python train.py --d_expert=96 --d_shared_expert=192 --balance_bias=true --router_cosine_scale=20.0 --optimizer="muon_variant"
Below are experts of layer 11 (counted from 0) of a mixture-of-experts language model. Rows are named router (the router's row for the expert), gate (a neuron's input weights, with its number), up (a neuron's input weights, with its number) and show model dimensions 128-191. Each number is 500 + 50 x the weight over its row's rms, rounded and kept within 0 to 999. Numbers have three digits each.
Before each expert's rows: "gets" lists some tokens that make up at least twice as much of what it gets as of all text. This comes from a sample of Wikipedia text that the model never trained on. Tokens count by the router's weight.

# expert 31
gets: "s", ",", "ers", "es", "s,", " him"
router:525435375487471460456515453505555457409492466513551464384485426506477480492525501495487405446495457460573432437439523432672458584462523514420377555483506558531487446572488495514475448504469529
gate0:475361493502515472511417512526583542490572473552502454485552488431547436475478579454546625524529403493491493516461481462534530489564395518596482448467530526533413463456548531416467552527516545
up0:461586438524493460503566508505517513551450515497549580433474539508539549523456580620478499498521469515417517480500501555475473519574496454414475521474460498481494533540471512502487402461410441
gate1:541451524519502568445500559462493516493489469424462430442469498547556500503496441483592514485556510520573519535568590574487540544509611530564489491478568502530479532446497524447442461451521425
up1:508551534534563464529502464480531518492572524498529423483542543466464515504452435451493518396492492517448445524549433465499563500550516454600469461556466611540471504523522517517505538499474424
gate2:549481550445545526501571449478466592540414538499550474513514573531481573606416545573545441585461492554540407407481463452500495564597491458544521444564436554505542484504482493563434494483588539
up2:549387376477421541501499424471595530515483522491515465507497519543477489601384500509453533509387550572566555441495546491452426567568461442548523537482484521597425430495446532412533516494453467
gate3:526525435504473502478430513600547508581561500577470575600510457506517440547531493437521550465529472472519438519553500520406528438516528562523382476421463467473463483518520481408512433438509546
up3:515503499501459458455409506540542519586571500511458565527521531525539424538484482431593604454528492455474427562469485536457504417493521525480433484477499457528517505546445468439474520424531525
gate4:461471476470573458501468570504534516470464508503529532443476413523484479435404472624525551461518439521486556512527481549481479448485484554600543454514449481462561514476483450463507500422493534
up4:522539535428478557483492478582381584500491454441553477539473522472452604448530517389534469561500512521483486450442520527497517439488464402432517591416542409480554475571473518520530527646516486

# expert 44
gets: " |", "-", ":", "|", ",", "="
router:529464436488492524506602461638459422513492536478546442465470510538496513579486501480458453474527598579440575465492530494407481552526519423495539493400452619441528414512485444525537431499486574
gate0:506456505523497507559490461548509517453472542438587534474457494510578532600510584478434463538465562600554497569478516528540477557519493494398596563501537511581409542573540548498532489511510446
up0:553467480481482529455483501413475463608498520582506434580562547466433485446517487544576589461558481419442555446540517536546501519419559526584377501506422448505516435433481445454444484507404468
gate1:490433524444543526486457383476503478450558531506438538434555513497540505528508458557587471428389451424500419455550490556527451494552490524459529504472536488520478436516525531507491579521451406
up1:489522552534499548540551533545428447546408509504513493526597484557415474477510475436497420533452492483506466523416506546583473473443436440542447498501447536502610524546521456567619599435423544
gate2:533470572526458567384540469492501488421630423442410492474453394452550500485473541459522455487613558471400515409598477525532473487446538542526422428530451514467507487485548489500529545496564474
up2:484493403469536450570480516479519533497462525484536436504449575550478480448443512565455554488439460512589513633373573477572449522582458470489523520488571531513502458520450469394516469531498564
gate3:549488495536385477631513406452564501527560428466532412452455657459459537560549490508512516480583473568565513493480565467469502562415461538488443464499572481460522575488526527493551500468468411
up3:586480501516417531635473380518573465510517536468522446483496657410432556497480402499445463434529463570526552573436511530442494535421429506525473478504541433508534577502504500531499469433442435
gate4:520469463364395566470527433483463583466436459516586530485425495475512473523414461521486540508516563422449502471525439440563471516463563498430372466453503562479545575526514428415499390548497548
up4:455537513614640494565486459579509428537467503507465485508657410563503498489577538486562441475540442543513470555487469527519523445495427563518601503549479400486544418482530567563498530547480461

# expert 2
gets: "en", "an", "i", "o", "ie", "el"
router:483506443509593457571502588450454502446494560510593490507538482457448562501473494413513473489478425460441518477425442453502493570536502492585494477582476490514507526543530568567464494476459561
gate0:544514558487503470442481493471579512453521422463465542470434498574529520482514525614448479612543500412466541435530491508563485548460503484457463519522542504483559488512455493517554519457554439
up0:584537558509490474391445411540514532442501457515441551538496516611495509489463514607525476595512524424518619433483478514557525513547518514541490493629594500471522488483478555588506495484565461
gate1:578499431615430519542484446465549473479472566452408535427514459496567511540436576365495586571498454510530526451536533590458517541546415617556528465538622470422542457532442431499516415459430542
up1:455521546452572422532584532446437524505455481548466519491479556524485493464520439690516466408493536567419487581490523428499486471452491466520548483515527521497516486506525476433408517543613480
gate2:503433444451593489519397419492544517501643557492538472468497548426517555523414514460422474515499417531452560509469506473530522487573410453489482528512473509543501588436448527534547467528525404
up2:435554477405435521549447606540474502439507545564507517490489553415580501543526472545599431513513589573383435498457491487509458503509450536514531554505490560494531510426436513514513510543543454
gate3:453484585539489476584489539462502436503551501525546534484533516512577421556503531462429485491457428597495421582596439584501558519507577520447485596418507520382543515556504421491501509446521529
up3:503499493480505540508592494491521511538552580504517493513591450458475484540552405539411509518360514532476475504524434502574574548484474527455544494453501517432527418530486573448524550452535482
gate4:579489476529486408474479560489437483600468613451491470487493516499444488453518458537498472622599466434453441499548480556492421522501471462534426387529497477579459529579598585506521480552510442
up4:554513455533471478427486581538479508614523524406559489495512481470439426511491469495430529577514442492498467476547589441525423432503528461556527445498474494668474607530524511450555525495532403

# expert 26
gets: " to", " he", " He", " had", "re", " has"
router:420448544442482511476410556576472537500578497475541499394555436532577521521493474576570402451479532460504414455592492455494525570443544483464497563580568577491436444585519469361598508477488543
gate0:454451566476487507429501506435546536509522490478502482537441455508476496404442530573562507478467490520496502560577444515561458484508480529497476513531442581556619519434546538407615408480550571
up0:464363475531530524435403499555469474418484524610489422531424516548487499486429531503568429546494535568443589498549538577468434483498537443505420547567583475609450573499598480511590505508526482
gate1:505518537458503566456536532511453462401562534377535471510494543527527576555462468515514526455494533513441478545642400437520543569457543392456522495561622555519561484505458567452411519521474537
up1:512555483534528451514531512483537432563507500531452527462482559563454468459421448545448500532492554454518501476428574492590498494489564561559548535482418423427419536481497465453565542489500521
gate2:533399481511493499388545532461485529541454554438505554443409448376458468547494572354538542411491551427450513530538479522543575491538507509467469490546469436511485529533410491535532564541472550
up2:559489459513476558506547529423508482501449482546508465485444481517529462593433509473543536429502495515472552513514482515508613397533523483486490498523551531460491503519516451512467504532474545
gate3:415548462372501489425428482505450542563470496418521489591573415438527507463434492448521512408535479518489534493543481499547382497399526513483490511554536453505536480481538590480553442512520458
up3:467515506457480537430559476434554491532389455506477530557523530439443483494494564433490471504579574356561504592537431542455609569435551410411481497468461544475470433508489488499451515620492359
gate4:554477495557517510505437523558508455473547535495545589520547427443491519488561577486502488459583524565566520429567496433470438485520514517484462505563534547504563526531467516513546481459483617
up4:415513567493518551522547414518492483518462495447451412544469515504457437515496529435584501562430459620443554466440514471491415436536476454629516542482437526559505508406523390534524448489632507

# expert 16
gets: ")", "%", " ", "2", "3", "}"
router:465466449530504569497511575529478535445406540515463517460502494455491556456508492524408459585566541444530498424389393486420523475461535507452528506451414531483469589496528552594526524497576490
gate5:504511458432534582481576490467574457526430554457505482605554497467429478506450582445443473597547509551468405510548458558555586523523567439522598535523514444468435443518487479577474394458450445
up5:492476447454555418453536472509459511466465417494471515461495503499423495511538480409435432477616407451533476487505547451454428519487462486552487401582483548501530415545479497440528530487459448
gate6:502541512536447552571558495459544486423454550468527452489528544439472490537484570538527528520443484531440545531435507555462535517446571476413525519551485611525501428543509521577505534503491494
up6:516479534382503400447455612512510494641518441588514489519439501580521479444527488489533480439542510486579461479472458496479455450508444590502545459485461392463559524477395486554447458488483484
gate7:476552502530547484387503470575493463433514552485460500514511458403570592477430476492434495473508479489477490495488559500405586537490459539495560457492548544487533472453484513534441494405512566
up7:488446488468477494585486472341517527539537489503556435496531516596466446505581480486563526534453595520473497413501430520568443478478537474484454464489474462469461557569479567459542527631486468
gate8:532486536448488529494542454522494523553453474480500489573400533556433480550447486478446554505505551622519540424574507487468410538482435463570523530438443553461410441521526509496527494491532568
up8:424534472533436538509413512489504462491441545423536508446459462454510509441460519533595478559522526360466456463385460494576576534461560433534432468576542420507559527560511439495555461512475516
gate9:482504472507490520449542542557525484569479566413494517510468465482502506481458482567523483431590395473493460511421443480460555541460507552527524517424510494467524497524520415616583622558511443
up9:506463552513405460542609469538408511452556522467549445550521577472560464566513483434479615547517557537541499589542430543503499515457586495533474465530506549480472523471476521507411498457393567

# expert 42
gets: " (", "-", "u", " Al", "he", "an"
router:505464588551482405487435609589469568520461561443636477507518598519562425402510444441584457464461513432521523403453485548623529488393562534564487503474427529509501577451566443456494453489458570
gate0:508536528525532390483469491474552577474590464503516584569498463474542586503620503504536481479511498514497530442553511591521458457466429511583497526450538495442532492509466503434526451504514486
up0:542478497436460512447553437534410536478591598458479503516561561579532479520487385536448576422444517488482450570498512471493541477497520522493487494354473443582434516447556515465493568426554491
gate1:454510503519505453595479567531443399589578445545518499515473484618524495490513427510524508448496530509435493420509510554486518506515507480518453436472545489531596463552453542575474499402492476
up1:456516520492480520547403469545419413439562392476562512512463514538541480503515406491520458460476429423532421405533431513527535510450595544450422390451463535459491475563522599493527545483478461
gate2:509597459528449522448534580460483433481503423535523425578497547435485526590415499490478489484543415569499530556553570536490425478455474433403479460518508484457532583557431496618440512458523473
up2:514408556560499514521551387575571510549573563503530589454503484475534454485491549495519550563422461418494465609492486502484434561502574440543582500410460602580529422590588476418508541528493478
gate3:513513429516468474515519540497527533540514510542446482433493517510470517441616498538499398533448493505483408508555531576557445504477606587483451510489502550501522507431392463448499522622423456
up3:465475469498489530480503513489475484599499501527431497484533532520437496503558480576494446558455482544376470432470525543523472529449571510528449519549459523563557461490412449493509538587427510
gate4:483387502537548504518504550613500564533551562537516529567477473493448541557466502399457586511448534461462565497485499512510394423504535540597522652465518505578521482458452533390487495524544569
up4:406558541452474562473524515392478508458550485511533536454497518489552497511495497588586502476508495495518457494460360453480524524492456518507478378497508492419476537559516448508528488482483542

# expert 60
gets: " |", ";", "ing", "ation", " 0;", "|"
router:531504526437516518483520504598541488533426499483628452512454592484350485503456493501461558580638613459399440570497560528430483532498519504498439481444470534505574457567519516496448412574515550
gate0:620508424513517467605532447515514537459395546482583470475482448549492493479450516551456528471498534538463448475558573504498451493525493486462457507529389435473492425497530534434496515390582472
up0:555482525468501490466609408551531538575473494487501578398515516472498487591576529444529562466543496548533575536542475460440461448437485520461484465530443417526593469506499464516530416536362499
gate1:584418525461503433395519454477448545493449490418546462531583385482493466639529536476490521541448515616559503477555474505524505511502487437532477463568586462432433478481462450570576401503521409
up1:455435463464504422461530466526517534484509501518456464539538423427507514554516505457436449516440506541531481450575461493483503521518544459572508458496529518446469401540459500464572379579492480
gate2:421523505468510457550522508507524448452434419481579566521539423551561464552498515458543591462578409567470506567394507619464569536459412403525493577486477437441495507468464491482573586548472499
up2:393520487535451553523487497527532472458447374466544594504462426478537450597532471430507608421518431507582509551475548539393489496441447480529477523453449433446446499422468492459522498548446431
gate3:487479523492527588466536480498506509508525529573551474439553481429408566496479511512562524531532493542480478487499548482436483591520550477403499601504552501603485415478551491461562529542461519
up3:488497502504524471537393567495471500468446516378498468543502524540577464504522394510430475413528560455428440506511478591519514471464428509589531409531490432527512605498458526429500482435515465
gate4:570521491532506503629525520502597446479405527472475496558467470434415506544456489524521552435552595440501504565605476492551520466542520429512550513419463508474455417562516431473460452478508469
up4:391497427559506549481519532552467426581498438457512504508452493477451443554433512521504466516495514604553431538489501511499552371525469558481476451481544519412489488477508411511558488439476522

# expert 22
gets: "\n", " T", " app", " G", " D", "T"
router:537525611537493518486523453456500496508534462510477475599519450426529513480576531486488500487490557492445551503578554404630446438449441576422447501463503561448521467574503545413483437519598435
gate5:512513447501489604508488543484457482620506558464503500441497483430469517407526409487530446448449598532443557462542458450524481551440582566498524431511404499523493562464473692442535489470518448
up5:516569445438454352441489485516482508486542562429538512487514479430449482479520491488366470549419468532427479414500519522533493494511486522502496455469375534500507498431518576463446573465540527
gate6:473554454555537443541513521534552478493489601447496472525486392537538521537466472597498410487473454480483475496545539506458499459523550458388554462432474430488538502555472502404444523430443536
up6:456442493431516506541422456533479456556487559551503575411389462480528546550575471486438602467607483519500516418525540454501527463463464552545379528512477598532528514458528502601491511474571484
gate7:502482514588568575554488505543475521501562499512528475440496482438437506522555485588503529520467591511422470602482489445523537479497537450448464487570595513537452489455455564512471497549514451
up7:456620546457497576474448396526461547443418536454522477522512495417490524512465513459510478477525551549416412538602503558496566410495555498577431433536434562526496489431484443463522600515460509
gate8:407537598432501512533444520526510527432526487514487470615513406561450437451513540543604526588501499540463504449508596452469373526583574422482498511494419521480514582509506472585423501444492407
up8:527572466424474431462456493466506522494527441502517448500543438584558531541478444570438434498443540557494436504506538488562473570514522468493575435580473517533526427505480554551540486524623521
gate9:518434619439456483420470400438471476481565523579531422610550407559551484462543405551505509392482550441499545557511527414549506556464452496496507526451436491581499429565436442450462535469542569
up9:482484588447550662456474499447557489583511480517558460577499459570575485453554455498559465468562535413396526450484571515506525522517482459462470480533394473629539483525473446561496590492480493

# expert 40
gets: " M", " W", " m", "\n", " w", "M"
router:534521446505467552559631472443482472554572473527457516527513473474457458476474502485477493457525455499485478572546575495469470568516424511447532530557615436506500564567453529634536559446494480
gate0:524521501557565482529594472501496432511445462405495465528563531516631496550464446443474547502553477575511431479491509473540595580443560425570510423465527393501461461549494471537508603584439518
up0:469471597489461497522443510525619422462464621417544458572534598438503440496462536508524482568477497526524438500506583543513505491460495464523562474427498482422489525489507456531630601512423520
gate1:583522471569449539487569480427515498467482502606428416458542533597662525524554519544404503374526461518508414545466574531497484612492488534535424444423438537490523566478516466485488503465545476
up1:478533492424430478515484605535461616536497558431580480478431495409393499439427469480412542509461469458491495503422464490491528401560568483444564499601586445533433463466479524503456535550492418
gate2:528473480522366395513537464452466468427550549505558492415497606502517431477464534457463536472480468565495492466485513508328459524497468378559508488431418594473478448526601510510525482541437542
up2:570496494576416385531508491564544414482467509493544426427559585460497507440437468430523579484481514526497506400502565488379492501423490385510461567458484593489528530490522542541527524461433543
gate3:501443473596511504473609552502558456501602447572545398529525560468481564546427572529534540587517443561541514549425540482519501543531489506497504400520526565427473502457482480527480491477532566
up3:516447394561490528454577454486522434485553496490459437494573557535548550469467475547597528449528529553457512545453614504561475521445464532550439491634533541493504533487414430522478473526523544
gate4:501546505597457415434557460472531544563493566466550533544435415486576484488450522489530468498516548568483485521534505489523506408546519519443488553464499493449498519492493575442541553484407497
up4:394435437478483546565479500496548599433617452431526567536523536455531451473492392554496614463465500448515449454472511521506546576445490450583551392463550573477475485520484455481471514465539463

# expert 46
gets: " at", " one", " end", "ing", " part", " all"
router:486476544520495467556503405490531500480515482546473341493488491511506557488561421551475448515490494502516424522491463523440453512447392536454354554412498564414425507514474502453559499500501562
gate5:515392484517448529548442528444431472484503469468418494503540487522543654469506411561449483470597454434512461501473445518507443515503455504414497534491437471508479521496502533474553572422476451
up5:445565470523512440531516462568611495478520513542515525501531538407513298433493558457555481503454567427553549549587503460496488491525476459497586514599546445498546451452568420555462469550471473
gate6:522436575549519537437446542468441473539472492446529525461517518489484553510461445575487446511474478503503511541511598567388467493475529486535554477533505558565416533469471502491425526430478501
up6:603474472640603579473368559496336415439487527573528474498465443457459491442469440603470409621586547551495534469474467519488433392487578406515460542471523539489437426464447542476509485472456531
gate7:470527496532565446504555493437473519486521464517443427463521584470530532486454512423464504515527501548479374547556519483504546515580465594481509518539619553484546469541447496518440467418464517
up7:530656512606518559447474400520469471466494447497508503448526541511502521547465423561502517485484515521488485528394409457599627490506529557451421437563583527474411461510421567500536514387503520
gate8:455543498532498507532562466532485476520505450510470434538531519433538385345543480435456461581471438457573521508432459491507361521543503572425432522489493500478480506392489471509599448535485415
up8:496538539472593441464581515545460530566597492499460462459476582417485467472490453515443569551425570429498483469457509516417540490492542596531518521478395498515456489462445481481497553470558446
gate9:471505496547524543538405475402509608498364573585495594468422528488486587376400463515568565469529515448481555554541555545511528558548587482490522604485539525571428529421493509477504479485468507
up9:394477474540511520514443464433578597468376542562471517440471516517497553393450469432569614594548451377533584506518481492496465527514578477480528567525519547550505518465489485499462522561480549

# expert 36
gets: "′", "°", " E", "E", "/", "9"
router:541460430485542575548526541473617510550546481488495553437532502439494475442516541491539525513562548530442528418549529498473533548468509520406547459478464325598461533476495569534449518600519486
gate0:554508482519475472540504385439609453546545505571456455600472569579565530502495504460459489529557548507477470550472496580488563506457378578452582496586608460603555592479601535535534517555463427
up0:501492443458500433484471481495526520473595559508419473489522554493535476464389469531499647511504503515413401531493521570558539437582468512482482461521537557587506484503556527545512553446478486
gate1:533475521516476493424456478486555421508475497580503485516528517497547525476452563518465482564471521562468490608476545501516429606550556569520512514435536559579506539504475450485480549496545471
up1:578493534519420485501469482568540483502512458540476529465498527577591507537434549406517420502396570492523560557465514523561416537508501522502515496452541478511489503501429479520539474506579459
gate2:395523649481532542467557477531505529467447511458485559510441481490565473534594485482476482505487447452479589453574541511507482520556443561562482495549565494505540435453489480423526460471415593
up2:517477457391547489514526536516462500507515494628495367469491575480519507488422504527548492576516551433457450569444534533489492486534439524462474494505364584544525513517459568523528479496562533
gate3:515491447558492513532539534611428470475562497586568511486495550550496550398497494446482472445520531521484494399551479498474508500495492469489528522498544449503602541381558451407481543474459435
up3:497566452467472399434557467394543528473491534487393546494566416497548523467488583526472586556569494396469521546511582460421528509463512447584464560519499540553489485538524583583517550593551508
gate4:499468444499532503461443564558527536423599555574498430517496432456452536521448551505572425514548477477499501512435475502526551553455447493426359453445535489574538518553531464435533519501456592
up4:488552556526448457454527518472513494587449415396536525511521513495579433487528433469486588461526464510467448514559579507427468441571520493524668508507506492441430500437487514565550501556578452

# expert 58
gets: " s", "s", "ing", "es", " due", "ation"
router:444536454509454403506551456535530480513419400472438525400411444517522525496391447431474535492457414540531485418469474528509469511454558477483427518506442525505559466486537452491489502375464403
gate5:414508508515506570520536488507555565568543484470482478429453544502478528505489488429486423510441509587475470538461527485631479499457488561411480530512504599413576499514490494551517540466456446
up5:440623483388411498508559476485553512573566487399566499486461516469479533446514528432503493475478500471423572525493524560569475542483480487419425532463445501406517476522472465506534547517565407
gate6:522560479464450495527511477510522523557530500423561546481474472487467558641497514478467573464444500511482508504537489466547514499542539529437516577496554525507446394432473432521500486535503484
up6:493527547547536514429508514423490473508477450549543362557515584567477461356524458533485449450533459511468526502539415545536483485499516461500444470510498484498514569521559439558560473462488504
gate7:486449492551518576534575470492590453435477493539514446475610536524530551487463569496539529572481498550407530518487473563468462486442461524521512517502442455482575463467485610556583509513530555
up7:396464502513536451467548489505508504428485572419607471533542536561541534468485540389465512539504612496496489477421498608479481534387478482472579500492533436465638492539451469521487419476485447
gate8:379544530513526500438506499512474486491531470449410470547560446421469559518501491429512502461474514439523467485500591509482594501465534448541388541465517515481488437448568564478498514479527549
up8:527502547423461438534455533460557478432454502431550550423483449566609491473456482563513519370496571554483534658515499602507436474494469537522580516579483471495502583501440473480448485483497474
gate9:543487413579567504468483531532528561495472561496441621400450438549610537524573471534611548453456489544454463602525536554509464556493437526474500508506511440533528506536446467457459472440502442
up9:531528478435493519510448478522485563449531506478575449541493594508500518488548476577457503514521480438590563506505517459435503475499452508639584514390480463516531452506491609587505524381486502

# expert 41
gets: " |", "|", "\n", "-", ";", "==="
router:500481490429453517476542499542539425529558478513514449544534603485541552510466450530474500411422539578410445459563460544411475553546424486546579521515565503578535392500571510578480481455524420
gate0:411462504594497463518540565559525423484483513471475436465478541437553528559468497506433515479483483465537527535501474569528466540449507505400480579502530525583513459527444504485426506514515508
up0:462601509474536444547472540459555501539422485572512546571519481517536466436390473500512436589464487458428520515467491584403464471435526424489504445476480469575400454497515482412535417563430498
gate1:555469488510458440428552535549543528498479495477423531398503545466521582464580556474528444517517505440485595459501591505527525527505413483462498527470521567575502399511489532537524517515529526
up1:409506504440459499447573508600510445463529475523543523484385467472539498451390532417581620524484562569502517510453506423501491496439493548605457519510533535532363604518551500488580500454409488
gate2:515518461483527464518600497504572384549524450430461465504518552577549448575407452464540433545490414515482445479451478531549486475464498553554599517472502471533431532515504453520464614443542445
up2:467562427454524458507544498464465414508522427477407434476464570523531454553421386441521464486449456518512482488497487448532436523494498548562572489490617454527510466484490503467475532511552493
gate3:472522443495387536476545488529529382555515555481525528440492450492540459515538502557542551438574432589496507387497556558471550520501531482561494497472527518474537517417588605539407489462436529
up3:451541548444525483476532458482556475400511502427532538520496472487529468502470412508542477522547435557505557483414555569537588548394464528516499541505559497508563510428534566544464443412472608
gate4:527589543558529461515408512493512510511499499569575382487529559468599524487429558517515516515587529508514484508498584453501407527513557615546554536458512507523557474420515456506480443540474486
up4:421474504384417530564482511495514486469479521510455498494481408536466485446438413509516519496493515478463460555533573539515529492513456439540497571576460467388414528548525477561509527570502493

# expert 34
gets: "\n", " P", " \"", "==", " =", " =="
router:485506475515523528524490524550496483527411487529472530536569508486406429436481432407563556470419503572588478545489444461538499560513497548445445516491554540558543496420542494482478527432482431
gate0:460556452480448376476526456455432467584508518471449470487466420489475500546545582447474443476461463515460470427539518453682498418482520453490436489477562452464517539521476483541411538563428407
up0:525488548450535556514509601505588454615635559499535502461424565599548531501556514516520530428494520492489613475496411490497430549476503512455441464422444482559518527499613484451472486523438427
gate1:327436601551557549537450499380557497464516528574482496487546515467512447483411508479461526555498515528486521511532496615554643461521517529472454469537450547470481538453492470537561493530458568
up1:539473391477486542554543573563552516568483536445457453538522506452552539392487519513453551500512542502560513529557538594442508511478518526496535513473475344496537456574570456500457516487450457
gate2:570536380485468535488554549500486407558499430557582478530426516560560496560419449472550533516506550432533541514476483449445507514526534522536520545495418557565529573456460554564497492459457497
up2:559492506533565482491510514506548434573512460505559477473493503579506537518408489506556501446511533374523512456503487522449523549506510574569524605556446514606512546408420580538453482435419471
gate3:519515456519515469558448413420520466436514443474368444533433509495515496532434482562534544425535473607540472476514542494533530446562443452474501556429582484625480543462475402428510549524467492
up3:521536452513514448575494406411553495460489410518331442603438452475478492596432437516498523424469497603571530512479571520564546465493538500527515579458554496570503529497455461413508578542494549
gate4:618434572502465499560486553537413489465456487598457478462463434584512514542432533521471495561548529541525539404464478491473543501417452457512518516554423555435556419566522472617535576420518543
up4:606433499423533490498493518497439504407532450542492453474432493585458552568462497559419523589552487453529445456472463512539409508461485458517543501541479593490492501508523500619500558468473536

# expert 50
gets: " A", " I", " O", "A", "O", " E"
router:491516517490516568500511546486605510510480546480467429512463478456482462485444453504608507355411468394508544490485511488526468516565510552395550582523400472608534559475480471512468525464490490
gate0:551550534438456515486488523548433493502488524534417470533472464539492416475550596445491405445506558484473454515531526542508512423451443550399494480419518539620546486573466535479527543475407562
up0:459593497474487558467430481516427516512474476576500519500500523449517469478530483348497422529503542488458523629531493465449481425451539478493508507489503459539528437592521486499490547503379520
gate1:445584524465537566468549553435503539468477520472459498498477540531545579565438575506488517490539544538518560538375553516493472557502605558488444517474506408494420551529439463433567544491452481
up1:518397458521528533498444440487446558475527435562512505485550437485459488483470553546505522501438521532478436407601316406531580433518379432476596407521559512479511433563584479464509435493590493
gate2:445498490489538439545467519396510580502553497467447538487467451430430432511587517543459556568469491513494478462543448501568577514488428485452504497579527555498521389464549429516541532519455439
up2:511488458445452563398505489618517452539439503554606513518483568551488593480445462448540457469484480513410471520441500484473461477517592520505465485401528455517479590539455537498460523490515592
gate3:399562519498451566512501617454561604548488516530497435481467440465509502495414554574547606502465599486492502425611531496491392621548427470534475376518484493483505523479475526492516532445527537
up3:523528472535522392527510480531489506477528485572480516505450567574459462538448505409505478414508497448472581477458473375588536467489508529439564592513476434462453459537465529461507457528584474
gate4:540516559473415477541443470604545510451509489506408503481458499522571489526490527563525613474532530476490406507482589508501462489553372490494546487448563505492471528471535621566447509433529502
up4:517487481496506482518490500431453454556468514435517520516491527539549527484506460506506500574434445500547510603477442495507503531421535486523530543425439440602490523532522434454454537506501473

# expert 28
gets: " was", " is", "ed", " of", " with", " by"
router:534495388498507365538444480535444500497472537397511508490481582538604549531504506513467464451481470508498546499505576506452491486484482515498453541483402591501473470523451506526457529476531613
gate0:557456602470511460456485373446614471530527452532547526449570529494492439480476518575521453466452592429453488506554455512531466560540529543559430494581500494491472553500507543493530485512522531
up0:397500436592580571565485537538462581485545490485424440550471391495469465556495456490557495523479411489598519530450430541427556494477422490498543498466506397456562452419525439492473428542543493
gate1:550486581413481509493403644507544459466507590507499508509409436442585561534511487626465506474471482502615413499561563511471571449565516545559457473486513515429408497397472482481537494412488510
up1:519508376511460539514485554466422556529432501454471452563485426407467533539506540402497387506549515516465487521437467445603398493457557564510459438509551528431450576515509464565530524561547500
gate2:475486419415590483536491452528514527493422528510474511519570511471405500513430591559538496508550491429461572547576453518508543512522415508410481459476619579606539541477566491561385473456599533
up2:489428421433491554478528491532447520524453535524457450512477565504466489529471540448471537548560586506502441424482471558499500493532459535511500513459535613557469522431525502466455397407534498
gate3:406482463598507458592526553515487564545519433431417484520443516555471537502491446445420542433425485451532455406501545466488469462538508523452509469497505486452519440511483525502596529477589536
up3:434473487520570505479504498539484503434463451599506393586476568512524490570478511495505438377500468457598547470524574548474426419523489606453535522487575515475596443532544399569485401462519567
gate4:462511445436595480526548552498521572503509458484500543493533483565580482554531581363527386565522433477430457456474518494464510500537532486532447536568391598508562501507452512465554471496503469
up4:386493485557518469521519506456530504529464475545552463453528562479497486411534479473440484489494495494522557502533442494576466488477513514521368460454555437413507588487475560488414480488428460

# expert 12
gets: " ", " 0", ")", "\"", " 1", " —"
router:461484460524572497439554436448428488403428540505403489470371546462422506502494542491433487512506567454519464574491432469468473508545512512556427486428450530551526543470445481507540527503544495
gate5:505463529443464505482443565546493524465564540485529490508466428530483485480570537535471545615499568437514480624519527455527492444574428478561393473484531530452416419462501528465510480545482541
up5:527515492524520534505525493481494490482490469560438444458529539512510545526452469464534458400427484541462578408443482625522495535493578470494566509455506489558544603519523458556447500504502513
gate6:467433509470485466505552505505483505578489447406533501444509518523546343518549513439512430541535531500479538469535570453534565538423536599468497435531554399460533428441507519470527444533481483
up6:390408497531528418478555435461504489514575572566444493525424410534567481460482361387431539484527571444457465558523491589469528509466564510530466501534511508490497538550414424445557492563445485
gate7:520458474437529641537507573521459583496553525420454460459492594497535487486453493458446538438501501452465526451500501533547533512459420550521545496443459529492545514556476487498479461506446436
up7:497581509589558405494515437532524460604497570485540523487502469455565589458455488525477596586496522535481474580429541529519460471576464443474513480544521547550436535549418451478527455442510515
gate8:379482450579512558499512471549615506515544485479426532464427515444461495535386556498425550496480594537524557527504448485506444524573456456544520518458541556469552464509577590502458489523505552
up8:444569394496451478437452473514481499489507516472506500528498476450558572520509552476545522511445580592447502506472438510541434529605415519489397479497512527505531484580466528527392468534550457
gate9:451550504553564506411437534491474583492548436416499575488428578468473477516513477438494483446484422506503440528564498493540500521521513559468496524573556511490530554484491497460554450553500468
up9:521454462532511506515625531537448582483484503446538485545536348480519514490450517407513497596554473596544484433482574487433347372401452518511479469425461508535549530534472519464564527387447504